Weights of a small mixture-of-experts language model, trained from scratch on English Wikipedia.
Size: 13 layers, width 192, vocabulary 16384, 51.2M parameters.
Experts: 64 experts in each of 11 layers, 112 GeGLU neurons an expert, 2 picks a token, a softmax router.
Training: a variant of Adam for the experts, 7239 steps.
Below are experts of layer 10 (counted from 0) of a mixture-of-experts language model. Rows are named router (the router's row for the expert), gate (a neuron's input weights, with its number), up (a neuron's input weights, with its number), down (a neuron's output weights, with its number) and show model dimensions 0-191. Each number is 128 + 24 x the weight over its row's rms, rounded and kept within 0 to 255. Numbers have three digits each.
After each expert's rows: a language model's description of what the expert responds to; "comes after" lists some tokens at least twice as common just before its tokens as in all text. This comes from a sample of Wikipedia text that the model never trained on. Tokens count by the router's weight.

# expert 33
router:131133121152111143099099127107092134128138109114150181173115117155162151129178133173118114177143144157131099112134155150128073131131129138121116171102113150154123155130121140113140134118139114131163148180085126102110120052203154107132125097183133146085132162154127141159090160146118073139124113092119138095120117127127130150130118143136178147157105120124131118114112118141120142133157160107103121146106117126117122077154108106134114133153148130147136117122130097106128155118118133135107140077141135139125185119111132141140131113113127130053068145109131113125130144147157098115
gate1:119162156143107113144146101130128140145159103148113118155147093119124134157155143094066147133112095144122148139122143120101133115090120143163110137122103103143134094120112107094130148130084143122092158151094100131125166127142125130173114128118120147145132114143103114117148136117091151084132155180139174134098135126080115139142120121081130108148144067179124065132135147114103134110165131105177110137119180140156131138113138096140130105183120160101135143104163082104082177154127112114178130136108132132166143144164123153105115085140111116152130100121117153138142111114103099118
up1:131183114159132160149127088133124139132135132165120073109105108111124115092143144118099108127158134109141103136127123108111129100141068155126127086093140143131131131122156129138118129131126141126133101118154100138116109133128112154134105162102178149148129162130054134139108127112095125164133121141152102135186125167160103136144126112120102178089134175111173145149085139148105117085111152121122147154126156123129128168114094133142160125159109115082128133140115102175182116144134149091104115107110161101139123132144119106153084125189119136102148173125096131163119135118146083144
down1:084095139106094111112144157153155108098084112152122095106122119131081081172122148159120113117110117125125095161116095179139138172103124135145109080171119152128153132132096094113109140149066135158112116128110108125127127117112125133113170121101171117122145136100130124116094152155140157144166143129126091116083140136133170102128120102137116099169164105131081138115102144084121128149107117110157132155141119141154114153118158138130100129166152163160157118113156104120078173129138102154162127113129160112121097152157136174098163134159117137110174115147144130150112142143111109136
It responds to: Decimal fraction pieces after a number, such as .8, .5, .1, in coordinates, percentages and scores; also slashes and apostrophes.
comes after: " |", " 5", " 6", " 13", " 14", " 9"

# expert 54
router:143086103099088108162141118109129118151126107128127102154153119113136132106104165160094113139181154109131121092130100120139153125131142136126086106079115126159157126117135130163113148122144123104133111166132186171169102134097058111139094151119102136110172137088112133102139162155141170106135144127132144154117150169147103164138112115167132103105126123113108129099139164166133117100111156111104140105128153134122099165146109081158190152114119151146130165132091115115114100107138119158111107123098121162066130108133121112112148136104126124131107093127122172131127155134129098170
gate2:186116158139122106148125158101133159152113121137127150108114134173157137130122134112136145140139137130161154095116180124130107163136141136114121134112105116134102124095150112157162112109112084105142172140128132172146133118122103135184133109151130119158128133142119119117079115106124101085162142107132094126169150138119111107129105134127118186139159140139120123136146104125135118132092143162166144183156107099116169161126158130131111149156116100198118155066166130146115111140147070122099140180110151130075094098124135131146140152137119164123134095157121151107086124160128127092
up2:111124141139137123170128130143102144122122129146135110117118148121100106166099142156097106118109131125117115131120183145109140140158113142120103093107123108132100102150133062196154127123099116132114141143127147118132110144096096103115091166147098139138152156132105107094126146138153094135099095138124136152215146107137130102110159107105137121109148140119108149161117129145117143127171136097150102158140144160083092168132124130127097149110196131188128126149161099112069088145121122115122087118169167130117125099135143118152081122096131130118146125076132112136114158136148148148
down2:127080114121174135123130132118115091117135137115142127151110166125136130125107105122137129096120087121148137134147091158096141122123101111116123193167143116106149131122104126119136115122111137139176075097113129123126129142134134174125166141131097155148085115159097161184152124150098126150170113127115145109119136112108138113055104155112121146173138133124109124118164141138113113115119130186117089094085144178129168154080189161117133127147098138139156154150115112126104109130161131124132154157116154091137109092086134109113119105129099108101119191119155133152099134144110106126
It responds to: Numeric cells in tables and line breaks in infobox lists, plus degree and minute symbols in coordinates, such as 75, 53, °.
comes after: " |", "\n", "-", "′", "″N", ";"

# expert 38
router:124129115142088120143158121130136139111097129159141139109149132094118157138122167079153154112102132133131151120127098111114115121134118154110146160125123119108061132146120133140145143155129090153164135126153124144174103103138128139113114160119163144186142153101108145115116157130135084110102089110132136140101108148168137146142111114080144134098120200123125150077130136141134129178147194088112158091126139114157137119102138162121120136113141094096107072117119105145128133135124106167161102089130120133081095070109101100161129100152116140129115095088132148117143145110111166122
gate0:164119125085135153088104124096152111140088149156137092125105146168156116126144132121106110138120174052124117115182133114100115132159124068138162137143126121160150142144166103099123154095171152125102151167067135107107096121128173135130102151129185140133142153108190127141165141157115083126123155140116121115122115119150126148105104152139144078089125121173141116121130088120081128070145137153132128094145102113115150098125136111144140119134129121109151135130146123144174156132130157109121153138145123110122107150128149136123107154110150131168104160127101139110133139126099151099
up0:170129172101104136146117079182150097128136165142134154148133133071112135178123105167155114117153147126136108145098116113156154137118140137149135148139087132151084138137125133131112120110133127130128088138161154171127140114084137115093095165099085118106134122147117116084169151143125116120111091140099156137122150117097125109144173103137076094134153154121127131134133117140153145101129120103140151154134112192066121157113150137107105086140143141169132122179104137104137144113117097157089180121113102150148097091158141129142107088169146123105147125134143117118135107114149124113
down0:128190157117148166203125122147116140132130156136087143166108131127158101104119069137124102119186098129101160141098120120192128111132153118120148128127126108118146138131113145121154144132111144141118117121097113145110164122115165156094121122091142107127114136162135155137099100114159111166121129144119158101113089131148150099148154125158159115152160143124131079143164107141123127112091154122092131164130107126088155144115103103104086097124098082121103127148150182116136145100121122075151104149125099131136130096085138118132076112139120086130140122115158114116117112114079138122
It responds to: Years and number pieces in tables, date ranges and sports records, e.g. 2014, (18-99, 12–4, 4–1.
comes after: "|", "-", " (18", " (19", "–19", " 18"

# expert 19
router:138099133114129121135083091151156110176131155142100129168095174096146114100134124125137109099139146109102109128128133138110164088147110141144108137098145131143122147141113163101142124111157118119109129170098156110143074123093095128046094153111146105080127115103121147125134147152134120134098113139144149129135151177133100119097088130119115143118092084124125076140125133143113131129127167099129107120114149119121122181142150161141173120145145089125157162158144114177129167091100149163134107151125139122097147103150176122132145106098122125182133145125124111133147125127067157124
gate0:125150096115139081127125162144150104103146097150122136132147154159096104130148144128177089129075127084087141140158117126129158091161134110152168106147107093138144126114156126185158150122171136163109124152117091098154143110158148119098159118121127126123111113155145125094122147139166149134142137149115139176142107088073120102138124153110146130154162154119082145106130148086140145099118139176118157139138161152095147170126134102137143116136134109157122121138158107146125118117143140180096116188181127133122124156127143145122091092108130130122145173103093110109124110124155137161
up0:112069119098087128112147100174107136137109119131145102135119111120150125143092125159082098109136145119160157113097101141136127164106118120102140138132117175119163104115117101136103137150113139110128148145125133157190129126144124150158109128080073107138132097104071135122141163124140123142117121139090121172154151108133173163151128099103129124087108124067109116140171124189112082101160150110144128143083110170093116140170111102149136116141100131114136116141112099139128115112130132102120086121120105195125105140127107121165122145116118151143106119155152124123100107106150153102
down0:168137143146126147151106099132102106138131086126132137115130092105126129202140126137093167110104118131132104140137087124116116116133117127136163107086133127107097135099158097156088141123102137143128143100128102131151108124133109114140136089170168095062138139082119104149120120140097131129144126109185162092109097124118126132103136101132124112139106136163132114118121120090115140113127145086106110060172118100161161170135140131113068127119139117137114069165116096111078135138094133124120143108128098109088120154078162097123116116097130125124143120112105153149126150146094144091
It responds to: Field labels and nouns in infobox lists and descriptions, such as School district, Binomial name, Postgraduates, public high school, village.
comes after: "-", " a", " •", " Clade:", " Order:", " Family:"

# expert 56
router:099140167160144132122150137111134168122152140164173094126158150103060075136141153144134089134151112117170103134160154138120086111106101122082132091113129102160083109144121122112143107110098155112141112167103140141157125157108032107154143147122118117134141126152164113151111135092139086081135162160144147174139097155093161132110122116144091132136169147127143139105155135119119182114139116137135110117162105139144114149128107138127137106152123171146153109091131137126130145146128121154121100103118138125067132120121106139113132100111121112116142140104105097087136116116108149118
gate0:135124128111116100127123110106170160136127124153115133126192164145110123135165131128126120074132142106141160161145057143158127111116130103134111149141103122145106147102142131145145118128145101136164094160112124121110148099152132133134090138084123124152125144109121165106153189173098117100103106139142105135131144082146180119130110132147104157156149175129170113130124100141126141169112104163141109184134120127156121163102103173111086129108133119160099129121108146153117182109124144131165109117121144148110141119109096147152088103104153188094138155095134149111156167108120126124
up0:085163110119148134142134161097111189140123137113162098158176106138124121160092144123153115100100149107164101158092106168091134096122151145128112152151076130133057130157103137163136162153095126125089100078135102120142137121101124139117115131093134105146133131103102151130156162157120130167136109153114152151095129161109135154145166155112124128120120150160106157108162108117103123146116156107120141101159139096122102164155081130122143113119144088113115144126098106096112168085122147146116102112111120163109140120126097134150144133117117112147099118143148175163166101095140148128
down0:158156122110120144114145116131123091169114109172151149152099129059127144111137142141118179114125126137147135125143085141132109119108124094137131099155168109156168139119097116169129141160141101167112131113124100155099120136143169128180144162069135123115113113104193127097119171154073133139130115154148137162137161084117126151117134099126117113135116156108070112133116158131122146130156137153126114139098138118122107114138088107156089110114169150171091115122150097127110115149114120128156131126139139139106126189119132146107049120127147151113102164106139158121116123136108135115
It responds to: Possessives, articles and adjectives before a noun, often about releases and roles, e.g. his, their, original, new, English-language.
comes after: " a", " the", " of", " his", " in", " an"

# expert 36
router:129127171111107109140154135146104156143129128155121119164167136133152154092138128140129075161137152141122109121103159124131113109139134121137116099144124158158099129128154129150123093166125118099157127154144102115150125119132147125164102117099113135108166130100162127096138141155079123137101124099166120156122093144102136168125129146149179136152111146116143099098158092137088070119119117116156128128147129147156189149196123099096127143121118177136156194151115167164122094201137102117106129119099147138136116146108150171115156113134117160133108109130101136146172141111095133120
gate1:161122148135129149154137124108157136113096122165153125151165131127128144140181132156108100083165100129118176130114110137128094125139119151126109171169164116166101093118126180121139162198122100099113126129114157167150115102113116120139100104143120111140079090148143124162109159091107150107125154132149136119154191125169139135149123112098111107108118167154108173136129137124133155130137119119143109124136145133178103161120135141081153122117157114148114105088123141146144164134092137118105155090104099128136116129111139139117130151174124112203161099120124115101100129095130148146
up1:116137102092132101154117105118172101086161172135125100140182131140120089115141120136138122143106145111102105113139150141103106131138117117146135120144142105115101074144168186161153145142207110101156133117119146143127111157137098144109133101104131140114130099148140153095140149120145135112164106116111153126178116150157139121115131149065138102145094180121149146161132097131176109101109110134087122161162109150144124164176129111134140140117158105120164141153134167147110126113108148123122102133114131153084092153076114133146129082139133152174144130119131116159131155148152129108
down1:143154121105156150157100129112127059144135118125132121109156123133154130147142085134122116141151114142107139149133168093125124130175150092102143107114140099127173175105107122087145118153189149155093157114128133140160106143104092141147134142095101134176128081140137166084067121121069136121089102106178113125157118107078120105053081100128157153122149127141138114094102147097084133119123146144123109111139127125139112140125132129163168132115100111175117101139130114110120150137140125079157133131120153135169123141106153139115134144103120115127139103129107141137140128135161138117
It responds to: Line breaks and list dashes beginning a new line, paragraph or section heading, as in infobox lists and before == headings.
comes after: "\n", " ==", "===", "==", ".", " ==="

# expert 52
router:143113113167111157176150139151141132131115169161170100128139146071161104135118101141050155125161129131136138156148135123147078162096149126153140166127128124137081100110150134173160117149153148117085149110122160104174131123087093129119105157127077077091145085140084157148155117145126139124154139126126119160145132095078151124152098121115151132126122151114137120120164139099127123125124106127163082141121141130138113154144136098112121114127148143115166076095102137098127136100111145092102109131107141132104134102133128163168102103116126153127114149147138077107110142135141140130
gate0:066156121120121158119118139134120154125177182132091109136083169145147130134105090118131184107134088119115084111087099091113077120103137117125127117091138133154134177178138158095158112159136107135130149141112116137112147125132185145122139109159134155141097110106103121111114091144115139145144126131118146120132139118092166103121134153145147155140069087132158155091100119132115146138168130120123148100154148124144138110164126158141170132110127139125078148143160162155118122133148132143118146171140108134116143145124169128148144114156103171116127140128158104091181111156151099129
up0:088123159114161151099098165098158172150158130147122145122135132139155138152147103143128136067129098145155116082144162134103103120135151120087124117122107112127175144150199130128119166172080133120128151102121112125151115114130134164107114103163130149165137109097152147103169127140125109122167151148119143081141119101125142183137122109138158125129124133113161181104123113131134137131133147100116118177114116113159120107114139162128152127109088133113067115153175123148083181125142111165124155109150090127157133162118133125155143128155136170109135136116115124169132102145136150091
down0:111145138115122091118085113136113114130169118148109094121113178120119109123117111148135139104133107084133118120136134086095126167104131117156128124136090122170129164143157132099096121145121126126132091140164147167080126130152132132129179142117141103153122108107107152077105135130166144150116114152169128138109123092171145113155142144138159125162131099165196123110095105111138107147177135144161142104149132133150121026149111125156145122132118141118148140129146105131173106106090094158066154135116111141132098137147115098126145119134153114119140117131165133159116073121140111127
It responds to: Opening pieces of words after a, the, or quotes, such as re(hearsals), fl(autist), self-t(itled), cl(oth), often in music text.
comes after: " a", " the", " \"", " and", " (", "'s"

# expert 34
router:095083120142105148215124111162144115125141138114157124154136077101156094137155136173123111118149174108127137160124144133094111121085115115125137105122144149147118148126097078119146160104107161138103124126131155150130155086144173120078125124145121153134122117136116087085136100085143145173143141125150128109107102106123116088121150108127118105111109128111118126105112143105147120100118133131141126145163110094119092103074120146118084165172118112166154119162136130093086101119152121144126136163145142140129090115108149141104142154169125087140158138088100142129156180120139125106
gate2:105088104157123126135155119163111157125123172111156112190138118131134148112139145146133112172173155074120141189159151120141129156129165114151136094142155127105126062080123148176160118126118111146118125136097162102162126085146131136137140112080130120155134112106131163115117163152151100143100138094122106138097114140093141104119071122111105179133156146078120144120099127114109080099102135132143094119126101136175115124146127144124139166132141100142151171126183134129117112149158169095148117142135155136114145133117106131127120124106153152132106165136119126104104120125140156119
up2:158111140134184102134077122123120095152129129135140152103108132142144094107133104130151172089112101207118112085101135138094155150154140128155112112163145142135122143136110134109112159133181181104099153114156128161102124136160130098121099144178106110126162134109143112112143111109111144132140133116100164140132126106179117146142162106155133074159114158128142117159134115135124168132109132089141147087127106135076105109131081125145136115083152099130169089149120114092137146106132115153157113139134151146142115158121147144098064133129096102141111115108161119160131129123109112151
down2:083135084128145142118129137121168136114137107160135132117101108166116140124125132130131138138117092102106145148141110130159119156082131129132114100149067144124124097103131148108156151113136156098122123125134124076098133105153062143110114119105144125144131112167129131126129127127163130135140126112147115128117110142128111166103118130055166160155119151140135131139093165126077134143121146137129142135077108119142107182142088120097209149147093130149115151113148079127113127090101160118143142157131138110124131124124139113162105094101180138069138143098108136135128181136076099101
It responds to: Pipe separators between cells in wiki tables of statistics, election results, filmographies and standings, plus separator rows and ·.
comes after: " ", " 0", " —", " 1", ")", " %"

# expert 46
router:119138123098096121126147093180162146116110085177113117092120150159145149098091111157117116133109102185080094119145102106134123163135132108168118089151111104109111090150182163147113127159091113136102119143143101138100099123129128067139131151123113103124152138133182143137133110134131098157146120101158151100116134137139172157154102137159151140121161137125089085166165139134127114155163131117108079126120090115115165121130114121147061126134168143135090150168127113129116171162138109092109105131128122121091115151108143142134111136123110142106143122156109148148131121136112122157
gate0:171129146147132105138105130122154112162128169133170093126146136158138146144099101124187061134111152128128156117089166146135130131143101132093094116126138097149131139118118121161164118133148170166136127128172128150141128145125126130182138109105125091116157140132121127139118165109106080100120095150128136156147096127067075105152147096094116147093143119101115126125113133132139099132154109143117132108117129127144123145156155072078126148155104181129095099119164121179150133119167142125146128127092079135140132146111130128103107143099141146155122151169148155103155111173138143146
up0:161156176124140108112159124112130133116082128174156134120123110134105102125136131106153132135084131095116133101129152106127098104152138088153183149153147071119145101114132133151137132100154167201119142111143144178086143143162141131174149128145147103150102140126142142141119153093097123119129075136117141136129141118121183147121121081124148167104108201109087138137151089112123117120107113125128103096120120152126140117155122137102110155111130136135109139132185154129142154098135127115117131149101092140132183144092139143116138134153140171123115135119073119122109170118159153145
down0:125134156134100138184126095133133064108114150151114140121119102117154107117150096162089141136118168136118114133099112136101130152110153117148094160124141168108086155116127157106101115142127165060141106126132168164113144138124123120144135116128115092083122133138144139085130113139125133155122136147142106085098148155138096144162125155119101117150086116168109138138145116105176165176121153166117162135138155136168144176113079112154177105107160170122125142165105127133169108136163137110110123168131150138111105177131148148137116137148114130114113118109145158162131112108135168158
It responds to: Hyphens, pipes and === opening a new line in infobox fields, cast lists and tables, before Born:, Type:, Term:.
comes after: "\n", "\n ", " ", "\n   ", " Preceded", " 2017"

# expert 1
router:154128130159141108100133119155138132127143165121155122134089131099078122127090123141098134107163125112102107118122153131106092109123108127114147133144124135110131130141089121123131122133128132102093119144143110122128156119194034104132164109148122124105128128145146091136106113091104133137128155159096142145161114171129148104105154067114090120095133147122061133135142139178162117118134116125092079130113086174120168190165112134130106134112144129129098144148118131107123136121132106128122142105142108110123106101136111128130092111156156138145148140092129122133105196130138069169
gate0:148123113117151133139156121120126170156104137119141130121125159106125145127144133100177145122115149127131089111135107101118156160159157095120098133136109143140121095175155131115178093167114103136131139128076135097138107113136118197150143126110101174153130161076116111148139121090128126114142162144146126086134144111101090141132135124110142091114143113198114061167136125112111157145141142144097106130115112176137124141105129140116118128083086106154163129120174143145146170079109171144140100134139137140092086087114100131103106133127135129101146115169159129146126153109120123155
up0:131146129108118112114154132131138165170147162138131147084104144166115116177144124156126162122114101137116144104131175071115144121133110087115144093131086122132160116145109084118161136118126136116154174135118147087107176107149127156144147102139099130167189174107123159149083134107135101087120111101125118140158137129130152156131128123135108153131176167147120115131129123154084112079157145145110102173105114161153136150159118131081099118123138123164128129098138102123115109126151121163123108139091115132130103137144104145096116078097118168120166145110124113133164133083091116118
down0:129179123108129112120127134121110085140177119150120108126165099143111117087110122124091132089118089146130134118118161129107078105136108131130137119056103085120102153070114135113109169146129129136148123135143135108121187138122152139156097122120122139102145101123133144102143108169139138097103113131127139142125125136126145136082118120147135160162144105091175174122131106119139112126148140117105140119109143130142091173118129136116134118111148087113107148082166143104125171128073126132153181132099155107141104167120149137092142187134151114139123131085139112091115124091058138109
It responds to: The articles the, The and an, often after prepositions like of, in, to, including quoted or parenthesized forms ("The, (the).
comes after: " of", " in", " to", " at", " for", " on"

# expert 59
router:060112122111119101149115124142132111137151132117171119128110152150135152141124121163151107150146117129091141121136157151182160170115138132137104150145160152099139140144090192149111094134129163079106145152167116169152144161122114105128104126135127100137106131129109155119138098129127125164135144174115088078106120181107109141126159114082147110114114095145146129120106146140127136136101113141127156122148106170111169136139152105132114105119114137175128114151124098113136166150106101155119121122093165104136139121124174139104064101119167105122101169160142147137117112111093068129
gate0:157128143146104121124136183108115184151131089136106135165106125150153127140173127118104177128093109162149133131090150102166128129130154144163128123167129116146105125112143131122087166103108103153175163095137106106117134113118162141142154112109122095107102147137160133114115134141083134134121123095102128137120117106165143140090151129124154096198134112119107115140141121116142139132150098137122167111117121161110128094129094178161110130118167157142137180139113151101155115120141132130103118107122124150123160130088180115168147147168078108120133109107083121076121120110127127068
up0:128137107131092132121139070139160096142125126105120161123143137130124108149056085132125136114110103181105107158112132167117093128112133145130104120136113105102123151127124164094122154156078130122154108097145161145080134148123161135126127136105104128116124127143114107119156118124095138122064104146114141118105149097135107132160096120154092128128129078126095155081136111115165133139139129126156155130150129099113137123144096141096115133113186111169142126126147131101118131101130160170142147134136121185100141082063117166140112167141097151132099119161125179126084139099137095142
down0:104109163135159113083083126128124107101131134128140088109155151151102130126143178129081099118117130172132147168124106154127121132096111128150113126087139174154117100137107119164118134102145156141130079128128120107082140131144101140136139143121148162108153091083124158142117134113114136133164132169131170139138127135095099112122100158135126117091096127151155115112166093120114100152100149128121118108118130128128134197136119126132158107142074144150144125148173143120089107140153163183104148097135103126194104138150074119085169166143141114119122122166159097136122134128118132141
It responds to: Leading pipe starting table rows in election, census and roster tables, plus In, early, month names, and to in ranges.
comes after: "\n", "|", " Year", " Party", ".", "In"

# expert 39
router:145128168112115147118117120135146166135117148172164166160174133133080173147135108159141161179145120126126156115128090135104119135136138100124148114118133122182118114078128107093116159119078152120128176130146149130154106133140139144133132116149120118157086141114125181091152160134089146137091098127144133183121134141112131101115081146115139108139115089110103141098148113115134127105128124111134109116150116108111126096089137161123162168099103114128085074119108094106127157125145128146124139135104126178145125100129087103167160124162113169122092109139136127146069161145117139157
gate2:139152118161113089162102123122113094133066099149128120129129133050092093146126127124134121136156172102125099191071155122097173070105142095101161133149099123121130099109092146118168142165107140162086100101158139134119157150130095171142106152093115143107128112124148109161125115147104103138133106131145127154128168138149150098112129086152120129095144142098119119137100168160128146124146115092140119125136193139135125188147145163153133144130156115132116101122138145136137129124088147135122142119138125135121130093103131104123149173145132152123135099118107164139149124132126118097
up2:126132113138139120120147119086118125089132137143158108152174097109131132084139119149113134129141203108088089124136117162153166137114098108113145116113110174127150071116138137104138156117123145154135108114084129192143119167148111113162144171105149154135165149113130131103108129094137088142115128148110117141126089115103138147076123102139092073067106127138138103127122162095114110152145099100125116111144137144170101144141118127140157146115138124138145098126149158073111137092108117104174090126119127123120178124137123163131161134097130133091109182145127149147152130116113123135
down2:127118173141175122111103107139176139158113125112105126132169164110123106089097089133120083083122130126143118140136147084152105108113136125091140131140145089160067143125140144153111112108131118151113126165088127150101129104109147132146124144088135109122134143153151128104160139146128112108115163100129157149133126155134140122144102129109101164120123149112134124165124117124128132174129136119106159079131121081149137160117106124135095168139126137111131122076120206151078126140125133110125174158086132163141106132119086091149098092074144092113101129126160116176141100144156136136
It responds to: Whole numbers after a space in scores, statistics tables and dates, such as tennis set scores 6–0, 4–6, day numbers before months.
comes after: " |", "|", " on", "On", ":", " On"

# expert 51
router:154125129119111130104121113074143143089132143152128201192113124132124106088089151143128134146096070148156113106139117132119085152125149135131126126093145125088144156109137157100138139129150108120157087109107140122142133100111110143154115158121161164181116154128101137125160122133104126122103140101119179151110115107164150161144111152151111150147104100142141120119118076113117113097148109157127109173133093125181144114097154173123111141149118116139159148085148134098110165107105142140115132083098093173121146082105133118161131115132099170136099119119109163144143142141121143112
gate2:122132123090118140136124154116145128172131122095126134101103155113130098105125138124127126140094100110111117143111107172106098130133141124163159135139142118098148094161095169139106150134156138119143205126139107120136122110134120159115146081169170166140152138089118085130112100139108113122104160130112161153112124136164087141114160128128122148123180153120109091139132146130151181146096143135123134096104104109115074140133153133158099156182123144154128144113099125100157133124137138185136098133100128112163153133117143119104132117097160088069122162116153104078136130133186147151
up2:132133122126144120110128127094101122143105137138157086128099164156133123143135130134188166157150149125119112122089125135133118139159111077151146155123135121138149127132137164137107195124179157130145148099101114162117105104173098161108149139125128137133130120103096109154073164105119095130151106103164111124157151161163146124142139119154162094146093150154144100103099128125125094152117188166111093123142140073135154118098142134147132151071138146075109100135090170167155127158129128142129162157125094100133128143111128114125147140115120147108137126104073152108139136114155104110
down2:127157109162130177109153124148110102143116164153131077157169125136123122119124112146146153087147148174142110152114119132117109107154119163165145112104136108075148069116119134124132145178128122123130168118155127130140121114142125115160104106167102136145116123128140155091166102096120128155127136162133085131124089187155153138162101125101136096142111118101115148154114126131105135133197136124157150122157154074148135096122156120133108151132122105107100123113142133150151125167110136120133129080127104106131143108097160135138056125135155137109124113109168145098149160097142067110
It responds to: Sports words and abbreviations in league tables and text, such as DF, MF, PCT, Football, Serie, Rugby, League, Group.
comes after: " |", "|", ";", " League", ");", " National"

# expert 18
router:114144144149130140123126126174106097122075146131107100057107131081135133175145113117100094147101135136102148129136106151140136141170140135179116148133133113115111132109200127128127151111160144136116122109137117116088113147108088113126156161101165110117120109076120139137109140119111122137089184100141145138169140113110107085132080159143162162153144132124115116137101133111157107130135143125130142140119135117104144139142122138130114090139109119105119102101114112124081105079105115133096161090123113131068117123137163140071105095152121161139151136112076136115105090151162125166
gate0:093128138107123154127130137147147147138116128157121155119109137117107093123153144089109146125101112112154134143103118137167117152121151151085145128151134111120111047143145134166135187140147159161162170138112106107102154138151107164119149094132126148169110114141102118118105121135117124116113164124134100178140097142110144084118106145138172114186144138186177127125142117159135102168154132131145146131118138164131152126154124098111170142134122090137148137107107171142133107154088139139162122176155180136128090164140121125149147092128179123144099144102110151113122103156127112092
up0:149126104119087109136121131114156159136170113119176096164141125114158117161110109151123106129136141150126160141148144094113197113134089080170117110122099145137125186117126103125142073148114135055115087125133116155121088139150153118118135188103140123112188122144142128162101141134078135135109096123165135119161136152150141139141138115097118109061134149123133103107141145116154145140104123148129135120156116160103108133139088153157121131139197145106147119139166129109129167132165156131119113097112109146135142111123129140089162130131089107139136119149136131136144132090161122139
down0:112145146107136139138127142156117163144069130124139128119131146099133156121134125101147112115113142149137140105124121142138080124098117132136134127142129141142110140125166144122101127141130175116162106094113101094164167133140123105142095115109107132135115141127133114164160139125104079179169126157117130115138140163117112127165158132104082088158124127146091133130140130149104145138083113160093114101125193112139120245187127143076141123148128111123108142098122092126141147117110128087168156116107136112108137152150147104128131122171134134124106153124100105133163178131138157156
It responds to: Opening fragments of longer words, mostly Latinate or foreign, after the or a, such as qu in Aquitaine, gr in agrarian, asc.
comes after: " the", " a", " C", " The", " A", " P"

# expert 30
router:143149164126152133108111151106148133104134130115151135121129168113074121128120115114134135150133115093119116101149130156102108123115068062104149056113147123155135146126102132124134119101114154097138144145073136169160133134131147136113126146143146104164132157141143136123136135145157093099120145143134166123126143179047116133117154155152077088128135147159112165108142114163091130086130116150138124155095133140164089156129085105135160099095119124120151115151155114104139147146110115147110109111101122145107131107156099159129093116165142156150148148107145115094187138137116121092
gate1:134132169149118118110176112159165148122117124123164135148093145155135107132109134085139121163088119127093127126172176166113109160089122092108147086116170114081115137119105120091128166107147119132148094105119124124123129156129118103095125120152132094120109145154166124137111094095112111120130152134106140158135098160148130111105130135112135092094070159110136139181132124175113098111166148124116135141134099171141156129150139124064109137115123087138135140139117122085120132123122131144141113130102146139140166077142077103131061116180118130148105114123098151119121088112114127142
up1:122124139115154125131130145157150118101136109122150091109115102165102128126131121128099126128117140133116132103116134165113159154114173130169135107118093106131127167101133118163115091150127135144186171121179134145108203159112166132131113177139105139145087100131116135140165136118149129157136104076135124074109152143114103114188141126120105115153131134086114107122144088086143113120136129213111122131131114146112137154093132126086195130113137117154169070107120144132113132130123122147108127133142103110154108127141124177150119113122138124130150125145122141084106082159117148144
down1:097116118157151179224111167131102124132115144095155121130123122127157110131145138171139188134179100089138182119125135122152148104134132103143143132170178144145126129152115117090187152091115116147123118101080113099118142121132149122170122093147127116108128112139151107098164138103134135099120143116111111164122147139141112125123157106116151111139121124139156120109107138149114139117166101085157146169111132119158131166141111158117138143139127103101128121131162128144133150103116168111159142133088129184137163112125133117175087095136068129120112121140143129113136095122148144160
It responds to: Ordinals, numbers and determiner-like adjectives after the or a, before a noun, such as first, one, same, another, opposite.
comes after: " the", " a", " The", " of", " with", " his"

# expert 23
router:146124123131081080075104128161111113138141176086171139157102064153129077145124162122131111148097149154128133095123154097139162123097173119135148161138132172126176151128149131096114136107086090122134150109127114145120148127104140133132136105100153156111139163100128127144132124143140113170128106114157104127168122133129115127128111155143129128131083103105093121124116104185143105100140161093084158145096128164111149083104130150150174126112095120086129147173120146094143123120131122119122147102121133117146158105170087145115149108074105105137122134108162103127108117123126127110
gate0:142158156164110129155195169111079147099138107146151148160116159105119127107125124149105112132117148138167123140134155126101109144139119167143112093137192144134126135145114120132099111161116151131143119096191100143153115105100132127110110157152139152098134158165105130157087108146101097117106128055160113099136156123138106134136137168116112134116131166104131068139087120128109150127159133133174076137159132142129088122135145119120137154140117119124115139155118154115135116099101169140126120182122092114081131113122116129136082097174140135126122144132135112149086146109174114122
up0:146075138136086108192134172136113140140126080093147126103144144091082082115119127121165158109146154109094133121114132143141138123113156128096101130120141150132176106139133104147117067120113109097135089117148099143151138115126122125141143115126117154127101118124113172149109135124099102116074143121152128215137126136104105105110121177141133139159100129138061097121105177150112170112108130139107141149083145111120121157145143121079132125118103136133090149147162148104100120125140123156156159169097108120114103150088102119091100125137143141138128123141129115138131102131134098114
down0:112150112153158133137131144133114119130102094160119147152183122138132154154141109151107130133111089121128130153121119113105127134179157133148116147099128147084119142124131119128124137230147182109118132125106099101132175138162138149155149143136134122099119107128165107061146166104124123140108130120127129116135119133094120111084085126122142148168117148112120128116130144173124138111123065171120127157091139163169149089072136129145195134157145146120130134091155117120113103064108134133129157114114097115127119142126148123131124134120121139107121074136111140157124136163175121118
It responds to: LaTeX math pieces, braces and backslashes, non-Latin script bytes, and spaces or digits inside table cells, such as \mathbf, {, Cyrillic.
comes after: " |", "\\", "}", "{", " \\", "_{"